From a checkpoint of a small mixture-of-experts model trained on Wikipedia.
Size: 11 layers, width 256, vocabulary 8192, 26M parameters.
Below are experts of layer 3 (counted from 0) of a mixture-of-experts language model. Rows are named router (the router's row for the expert), gate (a neuron's input weights, with its number), up (a neuron's input weights, with its number), down (a neuron's output weights, with its number) and show model dimensions 0-63. Each number is 128 + 24 x the weight over its row's rms, rounded and kept within 0 to 255.
After each expert's rows: "mostly gets" lists some tokens that are sent to it at least half of the time. This comes from a sample of Wikipedia text that the model never trained on.

# expert 3
router [120 116 180 161 187 105 193 105 135 131 127 167  82 124 109 113 180 125 118 113 126 131 101 138 146  84 116 115 121 107 134 152 129 102 134 130 127 133 130 117 104 127 144 121 152 129 112  89 117  78 132 153 141 167 142 108 134 121 126 168 128 130 127 101]
gate10 [131 113 134 140 148 116 121 104 146 137 105  67 123 124  93 134 159 148 167 132 134  87 136 178 148 116  99 131 109 108  89  70 104 138  81 149 106  93  83 103 155  79 220 107 149 125 139 136 116 122 193 138 138 151 131 133 142 107 100 112 121 121 120 138]
up10 [182 108 126 153 137 116 109 112 101 112 133 141  92 151 131 117 158 132 115 134 144 138 151 114 110 140 134 163 147 119 119 143 100  98 103 122 146 119 105 150 187 103  97 121 137 149 151 137 179  99 144 118 121 141 114 159  92 138  93 149 124 161 156 132]
down10 [158 126 147 150 135 145  79 162 134 103 157 154 150 138 203 154 102 122 120 123 169 133 136 122 112 135 124 134 124 144 120 135 160 126 133 136 117  76 177 131 121 122  91 143 123 125 128 127 131 130 156 169 117  77  93 117 171 122 128 170 180 126 128 145]
gate11 [103 121 127 123 132 152 137 137 122 125  94 135  87 110 108 123  87 142 139 135  93 146  96 166 110 100  94 134 126 114  92  84 105 102 131 130 119 145 157  71 144 172 121  99 161 145 142  99 107 163 125 110 113 125 125 138 141 172 103 171 150  96 108 117]
up11 [126 127 181 159  96 141 118 116 151 139  97 130 123 145 148 113 104 103 108 146 116  85 114 166 122 130 117  80 141 150 126 131 150 151 126 129 162 107 139 171 125  93 139 124  95 171 105 131 133 160  73 170  95 108  91 120 130 142 122 124  80 143 184 100]
down11 [120 142 153 148 131 147 128 152 120 149 137 114 124 127 108 128 109 122 106  91  87 155 150 141 146 144 129 133 108 130 142 121 121  82 159 125 130 195 146 107 145  83 103 103 106 127 104  97 139 130 135 162 147 109 132 132 143 110 174 167 124 109 160 161]
gate12 [120 119 156 120 148  98  98 113 107  89 113 114  96 142 172 116 132 104  59 145 131 106 190 133 129 116 138 133  89 166 177 118 109 116 136 129  94 175 126 106 112 150 128 151 155 145 130 105 145 116 136 120  99 184  77  81 101  83 117 183 165 117 127 142]
up12 [107 142 142 161 140 135  77 103 144 140 101 126 103 124 135 132 135 115  77 155  95  84 156 117 172 147 146 136 139 106 141 153 112 101 105 148 136 132 116  86 127 145 154 130 127  82  85 175 127 146 203  97  89 152 122 117 136 121 135 140 161 148  92 124]
down12 [178  84 157 138 146 141 162 154 140 154 131 153 133 126 123 145 131 109 107 167 175 132 107 123  82 104 138 117 113 144 153 120  79 162  97 146 130 110 118 114 100 148 118 133 132 136 137 135 126 131 160 159 119 148 148  86 127 113 106  91 161 167 115 129]
mostly gets: " Australia", " rock", " India", "History", "du", " China"

# expert 7
router [112 135 140 160 155 126 154  74 105 114 156 157  84 139 129  98 149 116 123  97 100 174 127 113 153  88 107  70 143 139 100 125 121 110 133 118 160 137 114 114  81 128 145 118 126 139 112 143 141  62 125 139 177 157 127 120 135 145 147 128 116 147 128  72]
gate7 [116 161 106 132  95 109 127 150 170 102 170 152 104 141 159 157 139 114 144 140 124 118 110 164 121 135 118 139 155 148 115  97 122 145 128  80  92 125 151 110 115 119 114  58 133 128 126 134  98 165 114  96 131  96 135 118 120 120 133 107 158 111 113  98]
up7 [129 118 110 144 149 121 119 134 146 154  92 124 140 120 122 149 126  99 148 123 117 163 156 124  95 165 112 160 154  90 105 160 157 140 138 123 150 120 158 105 115  82 114 112 101  96 117  95  88 163 111 124 133 166  87 106 131 221 138 127 131 134 153 146]
down7 [ 93 144 120 129 135  76 168  96 113 178 110 184 109 137  98 123 119 117  92 145 117 145 132 151 132 131 105 148 151 111 112 142  93 128 159 140 129 124 130 119 141 128 124 104 103 112 146 143 142 141  91 149 124 154 117 109 133 159 131 127 127 145 111 154]
gate8 [109 105 129 122 117 152 160 139 149 154 175 168 139 122 131 129  76 130 127 111 104  75 126 132 127 166 107 161 149  99 139 157 123 164 113 138  99 165 143 124 131 135 149 110 126 135  97 105 188 116 109 154  89 146 113 133 132 179 140 150  82 165 131 104]
up8 [147  87  74 160 136 121 154 120 137 111 148 137 129 142 114 157 122 120 120 124 117 132 125 124 149 131 161 120 108 170 121 157 109 178 124 120 140 138 106 177 116  71 138 146 153 101 134 109 112 111 146 118  86 124 104 117 135  88 102 157 125 123 128 120]
down8 [113 100 124 147 136 136  96  91 150 103 176 121 124 106 147 180 124 113 133 129 143 172 126 139 156  90 154 145 110 162 115 130 142 149 141 134 117 132 106 150 170 116 120 106 135 163 104 194 128 126 114  96 115 156 129 104 147 155 122 121 154 133 128 126]
gate9 [ 82 155 121 125 161  71 129 100 150 119 160 109 118 144 123  87 111 141 112 157 120 140  91  93 124 143 144 107 100 100 120  95  94 141 168 139 143 127  92 107 151 135 113 108 108 140  87 121 146 168 126 132 106 114 129 124  91 126 126  85 126  95 140 105]
up9 [127 119 128 144 160 106 213 137 151 129 130 140 151 157  90 126 158 114  94 109 116 180  68 150 145 164 146 122 132 179 151 148 161 121 125 100 160  79 164 121 103 129 107 173 146  83 128  97 122 118 103 129 118 113 140  84 162 138 109 119 117 149 137 139]
down9 [111 106 178 127 155 139 154 117 143  63  99 137 147 115  94 129 131 111 114  85 146 137 114 107 149 139 106  89 141 113 157 154 164 122 114 150 108 106 128 117 111 131 104 143 129  99 122  97 106 135 127 139 138  96 141  93 120 145  96 158 147 102 135 169]
mostly gets: " more", " three", " years", " year", " km", " new"

# expert 8
router [110 127 165 133 130  91 152 126 151 128 118 106 110 141 174 121 140 111 110 147 107 131 111 130 108  97 113 127  89 116 168 130 123 145 150 105 135 156 144  95 109 134 159 110 160 145 116 114 103 101 140 102 142 148 132 173 134 185  94 156 137 160 121 152]
gate10 [ 91 125 140 130 118 131 155 137 107 142 114 191 133 163 146 124 110 110 114 158 143 102 115 138 113 140 126 151 137 101 161 184 173 168  90 133 104 171 137 133 110 127 129 125  88 104 125 100 177 113 134 145 166 124 111 107 152 132 151 136 124 162 115 153]
up10 [150 121 149 129 130 110  98 130 137 118 127 125 101 154  78 133 152 119 152 147 103 127 164 141 174 113 108 111  88 119 136 118 137 102 111 173 133 160 115 126 142 135 151 133  80  98 131 112 146 123 158 121  92 152 103 140 125 134 158 180 122  83 116 110]
down10 [141  71 152 179 119 142  94 158  97 105 137 161 134 138 127  77 163 163  56 123 153 104  97 149 128 160 184 165 126 148 105 140 155 125 130 119 152 123  77 118 101 144 107 105  97 168 104 107 118 102 124 133 120 146 109  95 111 133 133  97 147 181 171 109]
gate11 [132 160 128 124 134 104 125 179 121 152  75 128 116 125  97 142 119 127 158 103 147 109 140 135 142 111 159 142 103 123 164  85  96 159 147 154 146 108 135 100 102 182 133 140 179 102 105 150 122 118 155 112 121 123 121 162 164 143 152 164 164 141  93 101]
up11 [141 159 124 134 146 173 163 140 142 147 120 121 124 149 117  75 179 128  89 127 151 109 157  96 129 121 126 123 119 143 111  97 123 100 125 109 120 125 137 101 142  96 152 132 147  92  66 132 175 109 130  95 143 155 100 161 150 110 153 143 104 153 136 131]
down11 [172 128 168 107 144 132 103 136 122 120 107 109 142 121  93 116 147 153 115 130 154 169 142 158 108 129 175 132  92 195 151 117 119 151 177 147 110  86 121  70 130  97 131 135 114 116 114 104 123 119 147 149 133 116 136 151 127 128 163 146 133 113  70  91]
gate12 [108 126 137 101 143 108 175 145 126 157  93 135 128 136 125 129 100 128 124 102  82 140 101 153 137 151 102 154 107 132 116 131 151 130  97 114 109  77 143 131 106 126 121 115 102 150 115 131 130 120  89 119 143 160 137 142 117 156 138 161 119 136 155 141]
up12 [160 173 143 155 121  86 144 113 156 119 126 135 108 143 133 114 143 165 103 118 144 129  94 152 137 109 118 132 142  94 163 110 170  83  88 168 146  97 149 112 118  82 154 125 113 203 147 110 157  93 157 114  81 128 116 112 115 157 132 159 109 140 137 107]
down12 [159 110 145 174 124 126 135 187 134 123 129 132 169 157 122 161 110 151 164 159 114 174  72 147 129 129 127 146 158 105 125 146 163 188 146 123 105 124 132 129 121 125 141 161 114 119 134 129 121 145 153 137 144 122 156 133 114 114 122 116 148 138 155 165]
mostly gets: " and", ",", "),", "ed", " or", " but"

# expert 5
router [100 106 159 127 135 152 148 166 133 151 106 165  96 125 140 115 148 132  66  97  83 136 146 145 106 129 154 121 176 145 178 108 146 109 119 129 129 133  99  98  96 143 149 140 129 112 118  93 122  89 134 116 127 119 164 156 154 172  68 104 125 101 150 129]
gate10 [ 93 126 113 160 132  75  87 124 129  91 164 128 156 149 139 108 120 126 121 157 116 158 146 125 101 135 174  91 124 153 141 106 112 146 149 103 100 142 159  89 161 117 136 126 143  92 163 122  76 165 147  74  99 107 111 128 128 143 124 122 160 142 146 131]
up10 [133 103  99  96 113 134 101 107 107 103 119  93 133 189 114 116 158  88 147 131 116 125 117 130 114  87 148  85 144 132 117 161 131 149  93 121 151  98 181  90 126 140 141 149 141 147 126 141 147 152 116 105 101 139 109 119 140 127 114 134 120 103 124  88]
down10 [ 94 124 131 145 131 118 173  97 142  91 117 126 120 113 159 132  87 134 132 145 133 163  80 123 107 113 159 145 160 128 126 113 114  95 102 109 134 154  93 143 123 116 144 164 129 129 107 100 103  98 109 122 189 125 104 137 114 111 145 158  65 114 117 113]
gate11 [106  75 150 156 144 151 142 110 168 130 139 128 118 148 116 141 143 109 133 130 153 136 134 134  96 130 153 148 128 129 109 143 123 128  80 123 158 170  86 100 170  95 133 108 139 114 120 101 129 189 138  75 106 158 105 119 140  86 137 128 118  99 130 126]
up11 [159 117  97 123 138 154 127  97 148  78 102 116 108 117 127  94 106 139 131 156 130 114 128  60 102 147 130 122 132  85 135 127 127 133 135 111 184 183 136 133 114 107 122 131 136 141 102 122 158 128 137 172 158 147  77  84 144 169 114 126  70 130 130 142]
down11 [114 115 166 132 118 136 116 134 105 113 118 137 137 137 111 123 141 136  58 149 144 130 105 161 123 107 104 125  91 144 164 105 145 123 135  98 133 126 111 159 134 132 136 141 120 111 145  87 123 124 153 165  45 136 124 165 143 131 148 139  94 124 138 140]
gate12 [152 120 136 132  95 166 142 138 106 106 174 116 178 145 131 118 179  95 123 107  87 142 143 132 134 109 102 130 132  76 124 113  87 155 119 133 157 135 148 141 187 131 127 125 194 144  94 160 137 164 128 132 158  81 124  88 103 104 147 123 113  73  91 153]
up12 [132 145 125 193 132 144 128 129 108 102 163 139 128 114 162 130 121 137 160 163 152 159 110 122 102 144 114 131  94 147 121 148 124 156 207  93 140 126 137 142 130 133 149 137 118  95 105  79 117 102 143 124 104 139  89 136 154 118 153 126 130  80 119 126]
down12 [ 86 131 100 137 110 125 114  96 137 123 156 136 169  69 138  90 120 120 151 127  81 148 147 103 165 158 152 132  52 156 125 123 120 123 102 127 136 162 144 161 127  98 140 136 102 172 121 100 105 167 108 108 128 131 128 147 133 121 144 143 131 180 108 135]
mostly gets: "ot", "ah", "ina", "ron", "gan", "ai"

# expert 15
router [ 85  99 154 165 146  96 178 122 126 155 118 114 138 143 132 128 170 116 121 110 125 116 111 147 136 132 114 104 165 180 111 150 149 123 100 155 114 164 121 104 134 144 143  89 126  82 135 144 101 102 118 121 125 136 169  83 135 147 138 112 113 135 132 120]
gate10 [108 131 107 138  86 105 125  96 132 157 149 105 168 100 111 110 106 140 129 107 126 163 136 161 128 198  97 153 149  90 151 101 111 124 123  76 131 146 135 107 138 134 104 141 111 128 107 103  54 153 100  93 140  87  71 127 156 152 122 176 140 134 117 139]
up10 [123 151 106 104 143 145 120 133 105 127 128 101 137 134 133 129 149  97 155 157 150 123 151 102 158 133 146 159 117 143 134 127 106  80 121 148 117 105 138  92 123 169 170 133 129 170 143 126 148 118 145 103 120 125  99  76  97 115 153 106 135 202 148 122]
down10 [ 91 146 120 137 111 154 124 125  71  84 140 104 111 146 179 142 176 104 104 153 102 102 163  91 158 133 100 143 121 158 142 129 142  99 107 145 131 117 119 135 124 109 131 141 116 134 129 105 156 133 169 134  64 117 149  95 150 107 165  96 120 161 141 142]
gate11 [164 112 185 138 162 105 123 118 146 101 160 138 113 136  96 149 119  94 158 105 106 157 122 122 148 137 118 146 130 127 123 135 124 176 123 104 134 151 160  99  90 123 136 139  98 110 122 106 164 110 136 129 130 109 159 132 127 135 139 115 113 152  75  84]
up11 [ 93  69 122  77 131 133 136 101 140 135 135  80 134 164 141 101 126 128 104 128 128 126  83 117 103  96  93 102 157 146 119  80 137 106  84 140 134 123 136 129 185  94  91 136 142 109 168 127 147 195 125 125 112  99 125 128  96 116 141 171  68 147 149 155]
down11 [101 128  90 111 116 133  98 102 116 104 113 122  99 160 155 131 170 101 128 142 150 112 135 119 107 155 132 136  98 132  77  95 127  76 125 149 142 120 121  90 139 145 109 112 120 126  66 122 126 147 142 101  88 138 137 141 122 157 138 158  70 132 169 147]
gate12 [ 99 141 156 128 139 124 159 160 136 152 103 125  82 156 100 109 106 122 132 164 123 116 107 156 136 139 135 165  86 137 115 126 100 153 126  93 137  99 136 111 106 129  81 141 109  97 131 111 161 140  64 126 136 148 163  92 115 130 108 110 157 136 129  77]
up12 [133  48 117 102 136 117 143 140 135 137 142 125 107 115 129 116 142 114  96 173 139 131 140 175 112 114 127 126 150 136  81 110 144 108 111 153 136 107 105 159 107 119 134 138 151  99  99 111 149  87  99 143 118 113 151 125 129 124 149 145 127 163 152  54]
down12 [143 125 167  89 133 146  93 126 102 166 144 141 136 119 120 147 157 119 184 145 157 124 144 115 137 108 150 138 128 136  78 122 168 144 110 130 182 128 167 110 149  90 142 110 184 144 117 117 144 128 138 128  94 111  97 172 141 172  90  76 162 143 134  92]
mostly gets: "s", "t", "es", "ts", "ces", "te"